python train.py --num_hidden_layers=14 --hidden_size=320 --n_experts=32 --experts_per_token=1 --d_expert=176 --d_shared_expert=512 --hidden_act="swiglu" --moe_layers=[1, 2, 3, 4, 5, 6, 7, 8, 9, 10, 11, 12, 13] --router_score="softmax" --normalize_top_k=false --routed_scale=12.3 --balance_loss=0.00487 --balance_bias=false --router_z_loss=0.001 --init_std_router=0.0155 --lr_router=0.00143 --vocab_size=32000 --norm="layernorm" --norm_eps=1e-05 --tie_word_embeddings="early" --optimizer="soap_variant" --learning_rate=0.00264 --beta1=0.95 --beta2=0.99 --batch_tokens=65536 --max_seq_len=1024 --train_tokens=391500000 --max_steps=5974 --dataset="wikipedia_en"
Below are experts of layer 10 (counted from 0) of a mixture-of-experts language model. Rows are named router (the router's row for the expert), gate (a neuron's input weights, with its number), up (a neuron's input weights, with its number) and show model dimensions 160-239. Each number is 128 + 32 x the weight over its row's rms, rounded and kept within 0 to 255.
After each expert's rows: a language model's description of what the expert responds to; "gets" lists some tokens that make up at least twice as much of what it gets as of all text. This comes from a sample of Wikipedia text that the model never trained on. Tokens count by the router's weight.

# expert 31
router [140  95 168 134 118  91 103 143 111 181 143 151  66  73 138 152 104 162 126 171  91 159  90 165 145 145  93 131 168 100 176 177  98 163 172  82 171  84 101 129 105  93 120 141  92  86 123 184 128 159 178 138 135  96 152 109 118 116 150  73 148  98 114 130  67 119 162 122 169 164  96 178 112  94 123  97 110 190 164  66]
gate0 [105 180  86  95 146 131 123  89 155  94 184  89 137  61  99 192 116  46 161 100 145  59 187 125 156 153  57 110  85 152  87 130 165 121 151 156 135 181 125  95 150 114 102  43 144 141  72 105  63 139 111 177 151 165 145 131 160 137 130 101 121 200  96  98 107 105  99 145  85  94 124 128 137 147 142 116 166 167  97 146]
up0 [133  73  57 155 167 153 162 174 166 126 118  61  71 134 142 165 138  52 119  91 127 156 134 134 116 105 100 170  90  96 181 132  54 152 110 165 187 101 114 153 152 105  55 157 142 112 106 120 139 180 198 107 139 147 145 130 127 114 145  96 118 144 161 122  77  98 126  36 100 133 132 116 136  76 117 124 157 152 134 113]
Description: Numbers, units and punctuation inside table rows and results lists, like 10, 57.74, %, kW, mph, and commas in Doha, Qatar.
gets: ".", "\n", "\"", " ", "|", ")"

# expert 19
router [128  98 167 146 107  83 102 152  92 167 142 154  53  61 155 117 148 166 144 165 107 127 116 156 140 167 101 126 165 118 165 198 106 170 162 106 167 105 104 180 112  88 110 142  93 104 115 175 107 173 184 141 127  94 153 105 115 137 141  84 141  99 116 157  75 111 176 119 138 183  91 149 126  82 150 100  88 164 181  83]
gate0 [144 134  96 151 108 105  64 118 121 151 129 132 143 146 186 100 168  96 113 133 110 179 111 135 129 175  92 117 144 169 158 131 100 115 186 146 179 137 106  52 140 115 110 108 183 151 142 129 110  95 139 117 118 107 118 102 126 127 100 157 150 129 143 132 111 134  73 162 152 134  94 171  83 101 144 123 177 137 139 192]
up0 [104 118 166 123 166 154 121  56  92  90  95  97 105 139   2 109 154 107 101  92 115 125 101 144  84 175 168 180  96 163 126  78 134 154 130 110 106 139 112 123 172 117  80  96 123  72 105 120 146 130 128 104 120 119 145 177 125 110 141 117 171 121 108 178 114 163 146  71  87 106 134 179 127  90 126 174  98 153 130 103]
Description: Commas, periods, closing quotes and parentheses ending a phrase or clause, plus table pipes, as in in 2016, and (NPIC), in prose.
gets: ",", ".", "\"", "-", ".\"", " that"

# expert 1
router [169  97 101 195 164  54 114  99 115 134 151 176  87 135 144 150 145 147 103 169 128 165 114 127 123 124 128 168 164  79 146 163 134 129 198 109 134 117 104 146 109  57 111 153  81 130 107 169 110 137 150 136 139  98 130 116 137 125 153  68 175  88 128 155 101 138 159  87 154 125 116 114 113 113 155 107 133 174 138  42]
gate0 [199 117 167 118  93 100 108 137 132 104 185 154 112 172 130  90 142 113  93 113 119  92 106  58 181 105 172 135 110 101  76 132 107 114 125 132 121  76 116 137  55 147 106 154 116 119 127 144 110 157 136 112 141 144 228 182 159  64  77  95 165 111 173 109 123 145 117 147 134  72 142 119 125 132 171 121 146 104 122 151]
up0 [180 150 188 119 153  35 115 155 151 153 143 130 155 156 106  96 158 167 128 118 146 134  98 117 111 100 210 156  97 132  83 128 119 143  98 169 138 111 109 114 130 164  98 170  85 121  85 132 127 131 147 146 113 146 210 155  87  90  74 115 172 144 172  65 134 112 172 137 126 142 116  87 175 146 159 133 128 101 159 135]
Description: Ordinal words and suffixes marking rank or order, such as first, second, last, and th/st/nd after digits (5th, 2nd-round).
gets: "th", " first", " second", "st", " third", " one"

# expert 26
router [124  81 101 183 100  96  72 130 128 190 120 145 121  70 187  80  97 124  97 141 133 129 127 163 169 114  44 136 153  85 142 143  91 121 170 126 142 144 144 100 124 112 106 180 100 119 123 182 120 110 179  84 101  87 121 128 144 145 186 102 159 103 144 135 113  54 169 154 132 138  97 188 150 105 115 111 114 106 160 110]
gate0 [147 154 119 138  91 124  84 153 149 112  96 203 141 118 149 108 165 107 131 124 153 134 159 122  80 153 135  81 183 101 131 180 150 163 145 137 145 145 151 110 117 144 126 100 196 192 133 139 112 166 119 128 104  56  50  52 152 140 142 125 160 191 129  90 166 177 162  91 104 130 138 133 100 103 131  55 153 131 126 131]
up0 [ 96  98 133 121  85 134 147  54 110 101 100 111 111 122 133 151  79 137 168 107 165 117 146 199 205  93 100 236  77 151 103 170 140 119 109  97 101 169 140 165 180 109  96 153 125  55 128 131 146 114 149 137  88 213 147 123 126 125 111 119 147 120 141 137  93 127 145 125 129 174 134  96 128 139 140 150  95 144 136  99]
Description: Column headers and opening parentheses in infoboxes and stat tables, such as Apps, Goals, Total, (EPA), (protein), (aged, and phylum or class entries.
gets: " (", ":", "(", "/", " P", " Total"

# expert 14
router [142 119 140 160 138  70 113 152  77 120 162 175 127 136 139  87  95 112 121 160 153  85 102 127  99 131 122 163 137 101 146 135 102 154 142 146 159 130  71 142  78 120 103  69 105 105  90 150 110 148 186 142 144  95 136  98 136 106 167  52 135  89  90 194 109 133 196 172 166 132  72 120 135 127 178 113  55 117 141  94]
gate0 [124 127 166 119 121 153 131 174  73 175 126 101 141  96 141  95 127  45 110 164 146 110 134  92  56 137 124  86 125 109 121  84 170 123 171 169 124 136 105 174 127 190 140 166 176 171 135  88 109 167  95 170  93 131 145 167  96 144 124 132 109 126 145  96  92 119 132  99 155 195 137 112 156  93 113  68 135 102  92 126]
up0 [ 81 163 135 142 173 169 173  75 120 132  70 124 139 130 100 144 147 111 162 112 149 170 151 177 106 170 126 118 111 136  87 172 170 164 154 170 120 143 134 211 133 136 119 110  62  81  90 114 140  82 128 116 119  84 130 120 193 100 128 133 114 186 135 143 180 101 130 122 187  72 104 103 129 150 145 125 159 105 153 200]
Description: The words as, became, was, considered and the following articles where a person's role or status is stated, such as as a member, became the.
gets: " as", " was", " a", " is", " the", " became"

# expert 15
router [150  81 149 136  81  85  92 132  80 188 137 145  71  61 151 139 111 171 111 163  74 154  85 144 143 149  93 114 154  95 156 170 102 155 161 118 149  91  98 178 101  95 123 119  93 100 116 188 111 171 185 145 128  95 155 104 141 129 136  76 148  90 144 155  68 122 163 125 140 156  87 184  96 103 134 115  99 180 168  77]
gate0 [111 114 105  99  88 124 131 101 127 110 160 129 103 102  95 125 150 140 115 100 180 155 207 144  82 100 134 125 161 163 132 154 124 104 147 108 146 116 137 126 169 176  82 147 100 101  97  99 111  76 107 153 136  85  76 130 181 139 113 103 119 103  86 155 128 129  62 158  83 148 118 138 112 110  82 112 178 143 123 125]
up0 [104 143 126 152  67 151  61 146 131  88  87 119 141 110 137 144 130 182 127 127 121 115 135  97 181  76  85 119 135  49 128 152 191 117 179 123 175 107 102 126 119 205  97  83 124 153 112 172 128 123 161 120 139 149 113  92 136 107 108 140 126 131  73 120 131  94 144 122 162 138 156 127 142 110 119 163  84 141  77 127]
Description: Inner word pieces of German, Scandinavian and Slavic place names and words, such as -heim, -sund, Frederik-s-havn, Lju-bl-janica.
gets: "s", " in", "er", "en", "ing", "e"

# expert 30
router [142  81 142 157 121  86 103 133  83 160 134 161  51  82 143 131 131 172 112 157  90 126 106 169 144 150 104 114 163 112 128 174 108 157 163 115 165  94 113 131  98  89 129 142  89 103 102 190 110 159 175 146 116  91 184 103  98 121 121  77 139  86 106 141  76  94 175 112 162 171  73 177 126  88 123 115 103 151 162 101]
gate0 [ 90 150 203 120 118  69  59 138 131 134 142 170 120 104 148  89 147 125  77 114  85 132 135  58 123 101  54 177  86 109 131 126 151  67 152  99 140 128 155 127 143 118 146 130  78 102 136 116 129 139 108  83 123 163  87 116 143 145 167  98 110  75 148  93 153 109 156 188 166 137 137  86 138 157  93 156  40 126 157 103]
up0 [ 87 170 136 181  74 135 147 164 174  87 141 122 127 146 149  94 158  79 161 129 142  98  88 135 136 121  70 125 129 118 127 157 105  82 119  74 131 210 133 166 163 122 158 100 155 123 136 149 126 108 148 117  98 178 154 158 121 161 200 142 176 139 108 137 123 104 119 123  71 151  94 176 117  72 115 124  75 119 171 111]
Description: Gerunds and verbs after to or can, such as send, keep, giving, plus of, is, and pieces of band or title names like Rot-ting.
gets: " of", "ing", " is", " are", " with", " be"

# expert 0
router [ 91  99 187 148 156  76  81 135  96 168 138 119  89 112 155  92 101 139  98 184 148 130 137 118 168 113 118 133 132 121 161 161 113 110 149 130 142 132  71 131 111 150 151 139 112  75  79 145 128 133 177 120 103  96 140  81 135  86 169  95 117 129  74 165 139 108 129 141 135 115  61 152 136 118 105 119 139 107 149 124]
gate0 [154 127 129 145 105  72  94  70  94 172 123 149  92 160 134 119 109 109 156 111 104 124 119 150 118 119 131 130  94 150 109  98 123 138 140 122 148 134 104 183  95 114  92 157 109 117 137 108 198 144 165 125 145 173 106  96 121 126  96 151 118   9 139 169  90 156 202 139 105 113 116  87 101  97 177 125 141 155 110 171]
up0 [ 78 104 125  77 103 177 140 198 110 128 121 113  97 112  88 104 132 134  94  63 135 119 103  93  90 113 156 123 172 109 113 121 178 194 179 100  87 110 146  98  88 142 155 101 161 135 182 154  89  98 127 144 142 146 121 120  58 126 181 125 148 183 142 116 117 126  96  95 145 148 126 152 101 167 128 156 124  79 177 101]
Description: First one- or two-letter piece of a capitalized word or name, often after quotes or dashes, such as Le, Ka, Wa(ukesha), We(ssex).
gets: " I", " A", " E", " O", " U", "I"

# expert 12
router [144 103 178 138 105  96  92 139  97 164 131 158  49  70 153 135 125 175 138 190  86 143  92 167 140 151 104 149 175 115 174 173 120 159 156 113 165  76 110 147 110  87 111 124  76  95 105 189 101 157 172 175 114  89 168 144 107 127 136  83 168  97 104 143  65  90 168 123 170 180  84 152 132  92 147 111 110 159 171  71]
gate0 [ 65 128 119  46 123 156  79 134 138  72 169 221  86 174 102 153 166 101 132 109 127 116 133 176 160 105 106 126 140 126 128 147 164 171 169 128 167 143 104  50  88 131 143 150 149 115 158 176  60 167 123 112 129 141 119 116 129 117  93 141 106 112 165 151 128 154 100 142  95 142 144 135 157 114 130 105 163 156 165  76]
up0 [158  91 140 138 113  56 114 177 141 152 167 152  94 150  92 139 145 150 138 133 118 123 110 138 104  95  80 167 111 110 132 105 100  90 109 189  98 141 155  76 113 149 160 117 126 141 118 134  86 114  97 112 143 201 134  61  84 129  53 159  89 102 179 152 147 137 153 143 131 182 100 119 157 154 146 147 151 113 105 125]
Description: Tokens inside tables and technical notation, such as pipes, percentages, line breaks, non-Latin bytes, and some articles or possessives.
gets: " the", " ", "'", " The", " his", " Labour"

# expert 18
router [160  92 144 147  94  83  98 135  96 171 140 152  68  58 166 128 124 168 128 170  76 140  91 156 142 132 111 151 163 109 160 185 146 160 168  89 154  88  85 145 116  98 106 131  87  80  97 200 107 172 177 164 132  95 164 113 121 122 147  81 149  93 142 151  70 111 175 128 143 166  95 174 116  86 110  99  79 159 173  78]
gate0 [152 139  87 158 120 145 105 162 185 105  97  77 116 112 117 143 114 112 110  76  93 163 181 112 177 123 116 120 127 126 111  91 164 159 136  93 163 110  97 229  94 120 130 127  94 120 168 135  93 128 141 139 103 132 139 123 132 116 118 159  83 103 125 127 119 140 108 175 154  36 112 136 148 184  55 174  84 145 113  24]
up0 [135 135 175 153 111  96 140 153 129 146 144 147  96 109 110 120 141  78 128  62 125 136 183 124 162 137 133 145 115 143 166 126 199 134  75  86 130 119 155 127  59 147 134 137 129  91 124  76 137 145 135 176 100 119 163 169 199  88 101 131 124 113 155 133 161  86 103 222 136 169  66  93 142 185  90 100  45 137 159  97]
Description: Line breaks ending infobox or list entries, closing parentheses, and words like However, non, that, which in expository prose.
gets: "\n", " ", " that", ")", " However", " more"

# expert 24
router [153 100 160 129 148  85 111 131  85 177 125 159  61  62 153 125  92 175 117 162 113 132  80 159 124 148  94 136 168 105 153 159 104 158 160  97 164  80  96 140 112  98 118 134  91  91 136 179 101 180 180 160 120 102 162  94 105 126 139  78 137  94 133 149  74  97 174 124 140 165  92 177 114  90 162 102  97 152 165  58]
gate0 [102 193 181  98  52 107 154 120 112 165 167 137 125 146 131  87 167 180  89 111 144 116 119  72 152 107  72 181 114 168 109 130 123  88 136 139 126 123 115  83 117  99 139 140 139  90 115 114 129 168 225 153  65 146 145 118 147 153 125 100 111 131 180  45 129 140 128 137 173 100 180 145  90 128 105 125 105 132 147  68]
up0 [138 150  95 123 121  91  89 122 142 103 104 103 108 144 141 212 136 111 136 170 103 117 129 158  45  95 128  14 115 110  84 181 111  89 147 115 134 140 125 145  94 161  70 139 145 106  82 157 104 102 136  70 158 128 114 155 130 175 143 121 182 146  85 145 159 126 106 124 136 121 108  99 113 137 113 128 126  78 125 127]
Description: First names, surnames and surname pieces of people in cast lists, results tables and credits, such as Matheson, Webster, Nathan, Jones.
gets: "\n", "man", "y", "e", "o", "er"

# expert 22
router [155 112 123 173 118 127 136 133 124 158 109 160  66 109 137 108 126 151 110 130 141 105 119 162 137 124 153 119  90 117 131 161  78 136 165 167 154 126 138 123 127 119 147 160 131 120 119 166  77 156 177 126 127  60 146 107 130 115 190 104 136  83 106 170 111  96 139  78 192 157 118 128 142  87 156 124  92 116 106  80]
gate0 [156 109 153 106 177 102 180 140  92 151 152  66 128 114 113 119 137 144 128 142  67 138 139 151 164 153 174 100  75 123 133 148 116 138 121 135 168 153 138 102  90 109  99 162  77 153 136 107 146  66 166 160 112 166 101  86 131 169 121 170 169 147 116 165 149 170 122  95 118 101 138 154 163 163  97 133 137 141 145 146]
up0 [173 100 172  42 146  90 214 123  76 168 121 149 102 128 118  58 125 182 154 130 101 135 139 132 109 148 177 145 120 124 124 180 116 160 108 159 110 215 184  67 143 139  92 144 151 144 113  74 161 130 140 141 104 121  88 146 212 176 101 154 139 130 143 117 108 170  70  82 120  94 137 159 183 127  59  86 135 101 104 197]
Description: Blank line breaks before headings or infobox labels, opening == and ===, and opening quote marks before titles or nicknames.
gets: "\n", "==", " \"", "===", "-", " '"

# expert 27
router [159  91 144 141 123  86  86 151 105 168 122 152  54  84 150 111 116 161 161 165 108 130  83 156 133 176  93 130 172 134 152 181  98 177 179  96 170  93  87 178 103 103 100 141  84  97 118 187  96 179 177 135 130  90 157 111  98 113 147  74 158 113 126 161  69 124 173 107 152 168  87 172 132  93 151 124  82 152 168  61]
gate0 [170  92 111 183  64 125  41 131 126 169 152 127 126  70 133 139 153 136 128  79  92 114 141 136 145 151 122  75 131 133 107 187  92 148 159 123  75 108 103 197 176 171 130 142 183 127 143  86 133 131 143  65  98 119 151 143 116 120  90 129 215 116 143 139  78 132 112 179 182 116 139 201 131  96 140 136 166 136 134 182]
up0 [104 111 129 161 115 137  85 131 100 143 124 105 146  91 160 122 120 109 133 160 113 118 202 174 108 121 141 177 132 144  79 156 100 116  93 100  78 139 116 134 149 115 136 125 130 139 111  67  95  91  40 147 148 104 166 151 116  47 147 160 138  99  83 155 108 105  68  80 128 156  64 116 159 167 127 129 136 107 190 131]
Description: Verbs and nouns in descriptive prose about animals, feeding and habitat, such as feeds, includes, prey, consist, deforestation, and commas.
gets: ",", ".", "s", " in", "'", "ed"

# expert 13
router [144 105 150 165 119 102  95 121  85 159 122 150  79  58 133 112 123 141  66 169 144 152 101 180 151 123  96 109 154 104 136 156 131 147 201 117 129  82 113 111 110  75 130 130  90 107  76 217  79 155 184 128  93  71 173 118 149  70 142  80 117  95 103 139  90 123 183 150 136 142  84 147 121  74 144 119 108 158 157  63]
gate0 [151 147 107  71 118 104 107 151 122 136 113  68  94 153 147 144 166  92  97 134 116 141 135 122  71 106 135 142 152 124 147 154 153 159 162 132 158 148 187 153 149 161 138 114  91 109 144 108 116 233 125 103  90 115 189  72 133 141 124 116 123 152  87 123 161 145  92 103 155 183 128 116  26 159 136 137  93 131  88 108]
up0 [142 132 142  58 122 147 107 112  54 137  98 151  90 141 159 107 153  67  95 109 108 130  74 114 110 103  73 105 165 171 133 167 130 136 170 114 140 118 120 102 116 120 142 109 122 149 140 115 122 154 118 119  90 175 130 104 150 126  71 151 183  87 102 127 166 147  84  67  75 127 140 108  96 146 132 170  87 116 171 130]
Description: Words in sports league and tournament accounts, such as won, competed, teams, promotion, and the or a in "drawn into groups".
gets: " the", " a", " The", " in", " their", " and"

# expert 28
router [145 102 155 141 113  84 109 146  93 183 137 155  61  64 147 120 121 189 133 178 107 143  89 149 143 154  92 144 162 101 156 165  98 156 154 104 166  95 103 141 119 100 143 133  99 102 119 184  94 183 184 150 121  86 162 111 108 122 131  80 151  83 141 154  63 110 172 117 157 162 102 156 133  82 129 108  92 174 164  64]
gate0 [104 184 178  92 160 155 139 100 162 105 186 107 108 111 156 132 115 110 151 109 113 160 130 149 134  54 194 143 122  85 121 179  71 190 165  83 135 145  45 113  80 109 115 150 104 118  77 153 119  82 131 153 162 143 148 105 179 157 111  75 106 162  69 130 155 153 178 173 175  80 111 173 114 160 123 186 136 143 110 141]
up0 [167 167 139 151 100 101  97  93  77  88 112 106 159 134 161 105 170 104 198 158 122 120 138 109  75 134 168 110  44 132 130  86 156 120 157 130 123 107 110  82 110  77 153 134  84  95  86 138 117  97  54 145 130 139 134  95 140 168 150 118  52 100  74 204 141 149 170 147 170 160  80  84 148 139 142 112  92 136 152  83]
Description: Words in military and command contexts like Admiral, command, Combat, Emperor, plus scattered sentence-final periods and table numbers.
gets: ".", " ", ")", " a", " he", " his"

# expert 17
router [133 105 137 131 128  94 100 145  89 175 142 145  64  64 155 139 114 166 133 169  98 141 101 186 126 180 103 143 165 100 151 193 111 161 168 107 150  96  77 142 108  97 142 112  96  96 109 190 103 164 178 159 114  95 162 108 116 121 133  83 137  98 122 146  65 107 181 129 176 167  86 171 109  83 133  85  89 161 170  82]
gate0 [188  80 156  95 180  66 113 147 111 175 106  96 127 130 148 106 116 152 151 127 131  91 129 170 163 108  82 127 143 147 152 205 150 153 144 154  88 140 167 152  93 165  94 184 162 133 111 154 145 139 132  78 130 134 168 101 168 174 119 188 113 142 142 136 162 167  83  97 116 146  84 115 228 132 117  68 153 114 149 137]
up0 [177 137 151  88 135  91  99 131 110  80 115  86  94 142 176 184 175 106 114 163 214 147 106  80 161 115  78  44 100 129 113 134 137 113  96 166 137 106 139  98 115  83 111 158  48 124 138  91 116 144 179 162 150 115 122 175 142 178 133 158  38  94 144 129 139 126 166 147 122  66  72 140  64 122  91 173 118 121  81 123]
Description: Purpose verbs like develop, produce, deliver, build after to or for, plus commas and of in lists and technical prose.
gets: ",", " and", " (", " of", ";", " for"

# expert 4
router [134 114 121 142 122  97 131 132 109 171 127 163 108 113 122 121  87 141 122 154 137 117  96 159 206 100 109 101 131  99 116 168  88 158 194  85 131  73 104 105  84 135 137 145 102 130 122 112 126 160 207 115 143  43  91 112 118 144 146  82 111  58 109 151 111 101 114  65 131 130  79 135 120  82  97 113  95 160 127 120]
gate0 [161 119 145  80 103  87 141 118  84 108  78 154  94 168 140 141 124 167  74 117 111 124 164 104 121 110 121 135 164 208 130 140 137 115 123 114  87 131  91 128 146 154 123  90  85 139 122 166 201 108 108 158 129 118 104 119 101 180  79 135 101  66  96 196 110 169 167 143 158 115 120 179 143 101 118 157  49  84 127 111]
up0 [ 99 124 154 113 105 145  88  83 173 135 153 127 150  98 123 103 110 107 109  96 158 108 136 170 151 141 145 147  96  95 117  93  96 119 146 184 158  78 129 148 119 122  96 147 141  74 115 142  73  80 132 112  98 140 135  63 113  86 151 100 145 186 140  86 185 134 133 132 123 143 118  58 140 170 103 111 205  85 146 202]
Description: Infinitive to after verbs like forces, managed, orders, and modals would, could, may, will before a verb in narrative prose.
gets: " to", " would", " not", " can", " could", " had"

# expert 7
router [144 123 133 147 147  59  82 169  95 171 169  89  95 115 170 127 126 101 133 187 110  96  93 109 138 156 102 129 117 106 119 128 148 157 166 144 157 133  75 182  79 113  94 109  75  83 118 179 136 110 177 121 167  88  87 126 129 129 151 103 148  99 127 138 154  97 170 131 151 119 125 162 123  82 149 105 119 154 172 124]
gate0 [158 120  97 155 178 121 152 144 109 122 145  74 100 152 159 120 140  69 141 185 158  62 210 117 161 184 136 101 105  92 119 146 143 117 166 200  93 128 130 122 140 201  72 123 100 108 132  98 129 103 192 125  78  98 106 155  99 121 155  84 171 136 170 155  90 129 183  96 170 149  85 122 155 125 158 145 171  88 159 141]
up0 [150 116 107 170 164 106 135 135 105 125 162  85 147 118 168  76  77  64  92 145 154 118 210 115 169 169 156 105 117  90 105 127 142  77 109 175  92 145 140 174 147 156  53 107 107 134  87 121 116 127 201 189 157  92 104 132  87  88  70 179 137 180 152 142 103 141 155  76 143 111 114 138 139  96 127 109 107  70 143 100]
Description: Name parts in universities, colleges, states and US places, such as Kansas State, United States, New York, Rhode Island College.
gets: " University", " State", " United", " National", " the", " States"

# expert 10
router [151  83 128 170 118 121  73 124 123 155 171 138 107 117 156 166 124 202 152 195 131 147  58  98 113 114 100 139 200 112 143 163 127 153 135 133 163 116  81 117  53 115 152 139 101 111 143 124 112 123 151 101 114  83 134  69 114 120 160  79 113 105 130 183  85 129 165 145 128 136  60 143  92  93 149 107 127 148 121  86]
gate0 [159  74 166 118 152 157  78 125 143 152  79 124 172 154 171 163 151 140 121  78 163  98 152 123 152 148  99 121 166 132 142  72  99 127 106 184 127 145  93 158 120 117 147 114 103 175 114 147 126 111 177 112  93  97 167 153 158 118 117  88 112 154 114 162 126 122 119 131  64 142 129 161 129 155 128  98 145 118 150 165]
up0 [129 145  92  73 113  58 146 118  58 104 190 128 106 129 124 131 107 148  97 122 131 165 134 140 159  79 127 104 105 143  79  54 151 144 163 109  86 127 160 136 103 156 186 136 128  47 162 115 126  88 146  95 156 145 149  83  78 110 138 184 119 120 127 139 171 144 180 164 138  79 135 151 103 103 157 100 128 125 149 104]
Description: Compass directions and location words in geography descriptions, like north, located, village, coast, and the in "60 km southeast of the".
gets: " the", " north", " of", " south", " is", " in"

# expert 20
router [138 105 173 128  79  85  94 142  96 176 120 133  83  84 145 138 141 165 141 177  96 139  69 158 102 171 123 127 154 134 159 161 115 151 169 124 181 101  95 123 100  77 126 146  80  99 112 178  88 161 193 151 102  87 166  99 120 136 124  92 124  92 156 146  90 105 181 152 156 178  87 174 135  92 156 122  96 160 162  95]
gate0 [151 120 133  91 138 110 180 151 143 188  97  95 177 114 118 162 133  82 163 208 108 143 141 146 165 111  60 109  87 120 170  93  36  75 152 127 147 105 134 147 147  75 119 154 128 100  75 150 117  89 131 112 185 126 139 100  86 132 125 137  95 127 218 102 110 124 159 180 110 224 168 141 113 111 130 147  99 151 148  83]
up0 [ 93 182 109 143 144 173 143 147  76 129 142 149 114 157 122 136 130 181 124 128 168 128 163  80 127 183 139  87 142 186  81  72 146  83 187  87 110 124 189 100  78 174 104 144 133 108 156 113 199 129 121 145 141  90  91  68  91 142 134  76 120  76 120  18 105 103 144  59 135 120 141  82 144 143 117 147  81  98  73 109]
Description: Pipe separators after blank or text cells in heritage and geography tables, and the sentence-opening The, A or commas at clause starts.
gets: " |", ",", "-", ".", "|", " "

# expert 16
router [166 148 128 176 101 120 136 142 110 130 119 174 125  77 172 103 124 116  97 168 100 133 118 198 139 111 129 159 113  80 168 102 129 166 167 154 155 101  93 138  71 134 152 102 123  70 106 138 110 123 182 137 113  84  71 125 123 104 154  80 150  88 117 139  89 114 156  89 157 163 107 138 100 119 113 134 121 102 113 125]
gate0 [173 171 147 102 148  75 193 165 134 109 176 159 168 156 118 123 128 138 142 154 120 144 130  98 161 154 123 119  74 118  89 185 181 151  73 107 191  93 140  76 101 108 153 118 149  45 141 141 135 128  99 152 106 150 143 130 125  94 168 160 143 190 122 126 157 166 170 187 126 106  63 138 101 134 191 154 122  52  99 163]
up0 [187 208 114 100 127  75 188 145 117 130 170 111 125  99  87 119 161 143 133 158 105 140 123 124 144 155 149  95  79 111 100 159 159 142  98 129 102  86  90 100 136  99 115 147 152  47 122 135 109 134  97 156  88 173 115 128 119 106 157 133 155 166 146 151 164 169 180 209 156  99 126 115  72 136 153 136 118  96  86 142]
Description: Wiki markup tokens: closing = and == of page titles and section headings, table pipes, and line breaks before headings.
gets: "\n", " =", "==", " |", "===", " =="

# expert 21
router [134  96 154 175 109  89 133 178  58 144 180 141  65 101 121 113 144 112  96 134 107 115  71 103 143 148 130 129 161 128 128 205 134 127 184  97 142  63 141  99  91 124  69 110 121 101 128 117  92 185 177  98 117 107 119  80 115 154 152  70 156 107  98 155 127 123 133 123 145 149  82 132  85  68 151 101 126 140 158 101]
gate0 [159 127 117 111 117 149 128 168  86 118 127 130 114 109 160 151 150 171 124 132 103 111 108  79 128 153 131  82 120 148 108  85  83 111 142 104 157 127 123 164 168  84 132  89 135 116 129  53  99 175 146 134 202  86  76 123  86 155 165 112 168 105 154 171  84 171  80 214 139  93 109 105 154 128  84 166  89 203 118 126]
up0 [111 107 182 191 124 107 102 135 159 139 133 130 121 149 152 102 114 122 121  76 108 166 112 159  75  99 106 167 166 106 161 138 167 144 117 187 105 164 124  95 110 101  50 153 103 187  82 158 116 113  95 116 123 153 122 152 181  98  58 175  95 187 172 104 181  87 145  75 105 152  89 122 155 119 150  79 196 161 114 154]
Description: Prepositions, above all by after described or named in taxonomy, plus under, with, despite, According, and genus-name suffixes.
gets: " by", " under", " re", " with", ".", " the"

# expert 29
router [135 119 133 146 124 125 140 136 103 181 163 145  64 119 109 116 155 149 121 198  96 118 116 143 171 130  98 114 162 110 133 177 143 128 118 101 182 102 129 116  48  63 131 140 103 120 119 186 131 106 162 105 134 146 126 106 127 168 173 103 105 103 100 151  61 134 136 136 139 164 146 142  85  79 100  80 132 185 150  94]
gate0 [120 167 157 147 142 112  98 125 112 178  94 129 146  80 160 110 107 112 114 107 142 103 167 102 122 191 103 149  99 120 131 152 121 118  91 114  82 140 122 153  86  94 133 192 135 129 137 121 199 137 122 108 153  94  95 115 160 176 124 131 147 105 122  70 110 117 172 106 152 155 135 111 156 104 181 121  98  88 115 124]
up0 [150 114 129  99 156 193 134 103 116 106 145  80 111 181 146  87 158 119 101 113 140 157  54 129 106 118 153 111 121 102  84 107 155 146 153 109 142  71 141 127 162 170 129 111 119 189 144 141  46 107 157 117 125 147 200 180  99 118  75 132 139 122  98 206 114 126 130 180 132 142  79 111 137 144  99 123 109 167 107  87]
Description: Multi-digit numbers in tables and statistics such as attendance, vote counts, incomes and coordinates, e.g. 42,368, $19,992, 33°05′.
gets: " 1", " 2", " 3", " 4", " 5", " 6"

# expert 2
router [119 111 170 135 147 124 119 132 101 173 158 164  93  61 148 125 117 113  93 126 119 129 101 167 148 109  98 110 133  92 135 178 147 124 167 113 151  92  99 127  71  83 151 155  87 101  92 183 133 182 167 134 115 103 123 159  83 136 151 104 129  87 139 164  68  94 154  98 141 174 151 142  78 116 161 131  96 115 139  61]
gate0 [121 108 127 116 131  89 154 137 115  78  81 185 154 150 157 184 177 109 114 130  86 128 146  77 157 144 108 101 108 159 146 129 108 152 115 153  91 156  62 115  97 163 172 142  94 126 124  77 148 135  97 179 151 111 144 104 100 160 186 204  98 117 133  46 138 148  98 118  83 145 139 128 119 137 150 164  72 116 191 144]
up0 [156 103 149 129  82 111 132  91 124 141 131 147 127 136  95 120 149 166  96  98 121  81 122 133  98 121  96 138 151  54 137  76  84 149 142 134  90 125  63 178 129 112 128  90 147 116 119 116 117 110  67 140 140 104 123 132 124 103 180 155 212 173 121 179 114 183 158  23 121 127 223  89 114 169 187 155 128 128 166 118]
Description: Pipe separators and semicolons after small numbers in sports-statistics tables, such as 0 |, 1;, 3; between goal or medal counts.
gets: " |", ";", " 0", "|", " 0;", ":"